Below are experts of layer 3 (counted from 0) of a mixture-of-experts language model. Rows are named router (the router's row for the expert) and show model dimensions 0-63. Each number is 128 + 24 x the weight over its row's rms, rounded and kept within 0 to 255.
After each expert's rows: "mostly gets" lists some tokens that are sent to it at least half of the time. This comes from a sample of Wikipedia text that the model never trained on.

# expert 59
router [121 125 139 171 167 115 149 111 158 141 106 124 157 131 132 127  95  80 142 116 136  83 170 137 123 117 143 169 132  63 110 114 182 137 123 101 124 155 118 167 136  78 134 113 141  97 131 109 143  86 122 118 170  93 117 108 158 127  93 185 104 135 102 132]
mostly gets: " first", " least", " largest", " second", "first", " fourth"

# expert 30
router [127  81  70 112 137 101 122 151 106 117 134 129 119 109  86 138 121 150 123 124 144  98 157 140 171 161 124 109 100 142 107  98  95 156 105 160  99 148 147  79 150 166 130 145 152 128 155 178 108 125 155  89  95 142 133 104 107 132 158 126 106 119  78  85]
mostly gets: " in", " of", " In", "In", " at", " during"

# expert 27
router [163 117 102 116 160 126 104 137  92 145 116 107 154 126 138  90 128  80 118 147 116 154 125 138 183 161 151 121  98 123 118 122 160 143 131 126  86 110 123 134 111 158 157 113  91 123 143 130 145 133 151  91 134  90  98 118 126 179 109 102 138 154 118  84]
mostly gets: " S", " U", " W", " C", " G", " K"

# expert 53
router [147 131 102  99 124 123  85 103  94 133 180 109 104 116 121 133 190 156 126 141 157  93 127 178 145 104 113 138 102 145 131 129 129 129 114 146 154 136 126 154 152  80 115 116 149 144 114 111 136 111 161 118 142 134 133 100 144 125 130 127  86 123 110 149]
mostly gets: " lb", "′", "}", "SR", "hylum", "100"

# expert 43
router [149 122 115 163  94 121 110 141 102 127  99 111 102 175 159 126 156 179 149 140  88 181 163 154 102 137 128 123 154 128 176 158 126 130 105 132 139 151 138 115  88  95 169 110 115 126 170  98 132 106 141 133 134 121 133  99 122 100 159 143 128 104 105 100]
mostly gets: " –", " =", ",", "),", "\",", " 15,"

# expert 4
router [145  86 138 139 141 121  87 147 102 131 136 113 150 146 166 119 129 168 173 156 151 152  67 155 122 154 110  96 118 102 102 163 123 113 140 141 121 137 103 148 138 159 110  82 152 139 119 113 141 111 120 136 131 126 110  79 119 106 126 126 102 104  83 110]
mostly gets: ");", " |", ";", "\";", "3;", "1;"

# expert 5
router [174 143 120 133 135 157 134  80 119  94 147 111 125 136  73 101 158 148 106 124 135 104 111 124  94 137 110 111 138 103 139 155  87 145 141  99 166  93 126 135 138  79 122 135  94 127 116 135 135 127 127 141 154  93 159  92 152  95 108  93 150 110  83 151]
mostly gets: " John", " Robert", " William", " Paul", " James", " David"

# expert 23
router [142 150 102 127 120 107 128 108 125 130 139  94 187  94 134 121 140 111 146 181  83 117 130 157  95 149  87 107 113 152  80 167 121 135 120 127  99 130 167 107 173 162 101 123 157 123 145 135 123 114 123 134  98 131 151 102 113 129 136 146 159 126  99 121]
mostly gets: " by", " with", " at", " in", " after", " under"

# expert 55
router [ 70  98  98 125 137 109 118 112 154 151 124 159 170 112 155 126 154 103 135 137 123 106 163  96 112 171 107 167 157 138  95 106  97 125 160 134 141 123  96 117 143 139 132  97 126 126 108 135  86 125  99  96 105 156 103  84 142 154 144 149 145 161  92 126]
mostly gets: " (", "-", " \"", " re", "|", " '"

# expert 20
router [ 97 125 178 139 128 146 135 117 141 123 142 143  92 141  76 112  91 141 123 118 163 114 103 137 111 197 149 165 131 138 127 126  96 100 148 145 122 112 120 101  92 143 109  97 113 126 102 103 138 135  93 130  98 144 134 104 116 106 101 137 136 131 155  92]
mostly gets: "==", "===", " ==", " ===", "\n", "===="

# expert 11
router [ 63 153 164  90 153 124 113 138 153 143 103 124 150 122 102 127 128 121 132 125 131 124 138  93 112 127 138 109 166 127 158 154 105 105 116 155 100  93 114 136  99 142 158 137 161 145 133 137 118 145 115 117 112 136  87 158 111 147  93 104  99 168 172 157]
mostly gets: " MPC", "tic", " model", " manager", " Score", "tion"

# expert 48
router [129 155 150 144 117 151 138 148 183 102 152 138 106 146 148 152 157 159 163 139 133 130 104 130 131 154 136 101 133  80 140  99 100 154 100 102 118 113 121  47 106 135 113 151 125 158 153 102 143 147 134 131  89 150 151 124  90 131 161 156  99 167 137 152]
mostly gets: "ville", "atus", "ani", "ić", "ius", "ski"

# expert 17
router [106 114 112 100 120 160 179 143 143 173 103 164 159 125 114 153  88  88 132 126 137 134 115 100 105 113 144 152 139  78 139 131 159 159 103  90 127 137 125 107 152 113 149 131 112 106 103 119 121 142 116 113 195 142 104 133 103 133 101 136  97 134 129 120]
mostly gets: " they", " them", " it", " him", " he", " she"

# expert 52
router [123 150 131 156 103  94  99  96 108  89 171 112 187 134 152 165 141 124 134 149 118 178  80 105  98 107 107 134 135 153 153 144 150 128 131 146 114  95 118  80 121 102 119 145 118 157 154 143  92 142  78 122 108 147 138 156 104 119 139 159 106 169 106 150]
mostly gets: " Championships", " votes", " forces", " School", " education", " schools"

# expert 63
router [ 95 131 148 149 101 185 132 134 101 142  99 141 127 129 118 122 156 145 137 109 127 151 136 137 113 154 123 141 137 167 131 152 138  93 123 153 106 114 147 150  85 140 119  99 127 128 154 120 139 152 134 126 116  90 131 156  80  99 119 131 110  85 183 111]
mostly gets: ":", "):", "|---|---|", " and", "|---|---|---|", " including"

# expert 0
router [114 153 136 138 112  96 138 106  81 141  95 133 150 152 176 123 110 116  96 110 121 153 122  96 154  96  89 147 155 154 153 113  82 119  96 151 124 137 166  79 129 134 120 147  96 162 161 163 123 139 104 143 132 150 146 179 140 111 127 176 145 180 128 140]
mostly gets: "ers", "ities", "ians", "es", "ation", "ness"

# expert 46
router [130 144 141 151 137 116 134 104 119 123 135 119 188 100 114 164 146 126 135 166 131 142  89 120 153 114  81 144 145 138 126 140 189 126 147 140 110 146 106 100 134 111 123 137 145 125 128 101 130 152 139  95 114 118 170 105 118 158  85 127 104 102 101 111]
mostly gets: " such", " so", "\n", " then", " here", "There"

# expert 54
router [153 158 115 150  86 150  94  99 132 109 130 115 123 155 131 115 117 120 129  96 136 135 129 117 124 138 154 157 134 152 109 118 146 100 131  85 165 114 157 106 123 113 110 159 135 152 103 145 123  90 137 101 121 107 160 127 120  91 155 119 111 110 152 153]
mostly gets: " College", " University", " Education", " Center", " School", " City"

# expert 2
router [143 126  92 138 102 159 102  93 143 107 132 119 115 160 128 115 164 143 117  99 118 116 103 115 104 163 127 143 152  75 145 146 102 137 160 140  91 105 148 122 124 110 174 145 105 138 142  93 105 125 120 142 143  91 169 138 136  91  88 108 131 110 137 163]
mostly gets: " Robert", " William", " James", " David", " Thomas", " Richard"

# expert 7
router [150 159 120 107  97 105  83 111 128  91 164  88 130 114 131 131 148 157 146 151 174 161 120 125 130 102 103  99 104 106 127 142 119 130 129 156 130 104  80 111 141  64 102 129 148 129 114  73 158 106  99 157 118  82 100 129 159 120 157 143  90 121 122 148]
mostly gets: " Championships", " medal", " version", " million", " edition", " data"

# expert 45
router [143 124 133 147 144 129 130 139 105 120 113 109 126 125 134 139 142 139 131 143 164 111 152 130 122 110 161 116  88 131 155 106 149 153 107 135 148 114 125 128 131  94 126  99 137  97  74 124 135 109 152 131 157 134  67 137 143 163 115 104 165 136 111  90]
mostly gets: " 0;", " 0–0", " 3.", "ibn", " 3;", "100.00%"

# expert 21
router [121 102 124 165 116 127 163 122 132 168  96 124 131 112  93  99 118 136 127 158 114 106 160  88 118  99 127 159 137  94 119 135 137 114 207 154 166 117  95 141 121 120 166 154 143  95 145 145 135 109 111 133 133 141 108 111 122 114 134 111 101 127 164 136]
mostly gets: " Genus", " JPL", " Coordinates", " Born", " Website", " %"

# expert 34
router [109 128 107 109 111 111 130 143  85 110 156 132 146  86 117 130 118 154 148 149  74 138 115 149 129  88 103 105 111 162 154 130 112  86 139 116 113 143 139  88 153 118 101 138 155 164 118 137 107 159  95 125 143 107 115 107 109 177 155  97 161  97 124  96]
mostly gets: " include", "),", " including", " while", " included", " because"

# expert 14
router [126 137 152 155 102 130 151 152 113 175 113 185  86  98 137 108 129 150 140 141 104 151 122 139 118 111 127 113 125 130 102 124 100  98 162 158 160 158 132 140  98 115 105  80 136 125 102 117 109 113 110  80 153 132 128 125 130 148 128 158 129 109  92 126]
mostly gets: ".\"", "\".", " =", " (", "\";", ");"

# expert 42
router [139  83  87 150 147 128 143  96 160  80 125  97 138 155 101 140 114 144  93 111 140 134 158  86 109 137 195 146 126  99 134 114 140 138 161 128 124 158 162 182 142 121 152 154 121 140 118  88 167 113 119 138 137 182 129 111 125 116 123 126 140 137 177 138]
mostly gets: " 0", "2", "3", "1", " 1", "4"

# expert 44
router [143 157 130 132 131 149 134 142 119 113 105  83 115 154  86 133 107 173 114 116 147 114 120 118 121 130 110 152 101 144 139 134 145 107 138 106 105 116 135 123  93 131 126 159 114 177 135  98 118 106 156 121 157 124 103 122 155 138 145 139 156 170 140 102]
mostly gets: "ul", "inc", "av", " Bac", "ran", " Ross"

# expert 60
router [113  83 114 161 172  95 114  94 140 114 129  94 123 119 122 120  98 120 137  93 118 130 160 102 127  83 121 136 136 117 103 109 141 106 173 149 103 170 126 158 136 126 146 154 150 127  86 169 127  95  67 147 159 105 130  83 145 117 131 154 105 108 145 112]
mostly gets: " one", " two", " 4", " 6", " 15", " 8"

# expert 40
router [160 154 134 127 105 129  90 130 145  79 158 147 145 173 139 195 141 146 154 171  85 120 112 115 131 108 111 132 127 124 152 100 107 138  89 158 128 139 141  99 164 132 107 139 115 153 153  67 123 128 102 107  82 151 167 142 109 155 147 181  86 141 148 146]
mostly gets: "hina", "ians", "saur", "phone", "ska", "ová"

# expert 19
router [101  83 118 134 120 140 122 131 134  94 119 172 116 126 158 127  93 103 129 122 138 173 106 120  99 107 127 110 109 127 142  93  99  81  99 139 142 124  79 109 133  91  93 139 152 148 128 138 129 134  94 162 111 112 157 171 144 105 107 104 151  93 164 164]
mostly gets: " MPC", " stone", " light", " away", "ive", " room"

# expert 16
router [126 103 115 139 144 138 200 100 168 142 124 142 140 179 115 145 105 107 143 126 109  72 131 102  97 165 173 143 117 125 126 132 129 146 139  91  88 111 136  99 105 128 128 123 121  86 138 156 143 129 115 113 121 179 141 158 101 105  84 181 157 153 170 120]
mostly gets: "|---|---|", "See", "|---|", " Candidate", " ?", " They"

# expert 28
router [124 118 139 111 103 101 152 178 156 155 147 139 147 108 157 143 152 153 126 143 146  92 153 115 147 134  97 151 147 132 115 118 102 153 137 160 148 150  95 170 154 117 135  93 170 102 110 166 142 122 142  96 102 134 105 149 124 150 135 127 127 135  89 145]
mostly gets: " (", "|", " \"", "(", " [", " (5"

# expert 41
router [108 157 143  92 138 148 134 182 138 117  95  95 143 165 148 108  79  83 163 120 123 104 125 109 146 164 135 122 116  89 125 133 109 118 103 134 151  87 125 152 115  83 112 129 124 152 138 115 114 128 145  91 101 168 158 113 112 142 131 124 140 120 143 187]
mostly gets: " States", " American", " York", " British", " National", " local"

# expert 33
router [106 145 179 161 136 115 175 171 160 187  85 137 157 125 158 129  89 101 125  96 148 122 138 152 167  98 172 133 117  79 126 134 126 144 138 115  98 129 140 157 124 104  92 110 127 116 139 168 103 147 146 158 120 149 123 115 137 113 112 149 132 147 150 133]
mostly gets: " their", " his", " its", " the", " This", " Species"

# expert 50
router [159 112 139 128  97 146 122 155  96 105 136 136 119 153 117  97 153 135 143 187  72 122 163  92 142 111  99 123 118 137 137 138 162 130 153 144 151  89 140 156 160 151 135 155  87 124 161 103 197  99 134 173 146 152 145 148 135 101 114  84 156  95 110 110]
mostly gets: "–19", " 0;", " ft", " ?", " —", "–0)"

# expert 36
router [120 177 115 144 121 121 106  87 124 116 148  96 131 135 144 115 141 155 130 131 162 139  97 151 132 147 141 151 135 144 164 127 128 121 108 129 149 112 150 108 118 110 125  98  87 163 130 111 156 113 108 127 109 122 159 137 150  76 136 168 112 155  81 138]
mostly gets: "AR", " Records", " Force", " Cup", "OS", " Corporation"

# expert 47
router [150 127 162 141 149 140 122 157 185 126 106 117 105 171 113 114 136 151 110 141 163 118 116 142 106 145 132 119 128 128 140  96  89 119 113  83 132 117  67  92 128 147  92 151 144 115 170 126 135 143 147 154 119 141 114 111 109 131 133 115 137 145 105 109]
mostly gets: "e", "o", "j", "ek", "u", "ya"

# expert 12
router [132 140 169 148 103 153 126 115 116 161 110 132 107  76 171 193 117 115 123 114 163 132 142 122 160 143 141 111  84 115 128 100 146 160 106 139 108 121 108 173 125 134 105 103 161 116  86 127 129 112 111 149 147 128 150 149 140 155 132 148 148 136 166 114]
mostly gets: " the", "The", " his", " its", " would", " her"

# expert 13
router [163 130 119  87 109 158 100 150  75 105 139  74 110 128 122 106 109  90 123 139 106 125 140 135 152 145 148  61 131 138 153  93 121 143 116 142 177 107 111 129 133  94 148 126 134 140 143 109 136 148 132 134 185 108 119  79 109 116 135 133 116 102 145 149]
mostly gets: " States", ")", "]", "\",", " British", "\""

# expert 26
router [153 109 152 150 112 180 173 116 151 112 190 156 116  93 140 183 150 151 134 153 161 133 148 113 180 101 101 148 139 152  98 140 128 157 135 138  98 135 140 175 142  97 107 101 175 142 120 127 102 136 180 111 118 135 168 128 109 101  88 107 135 122 156 154]
mostly gets: "|", " the", " The", "The", " called", " Binomi"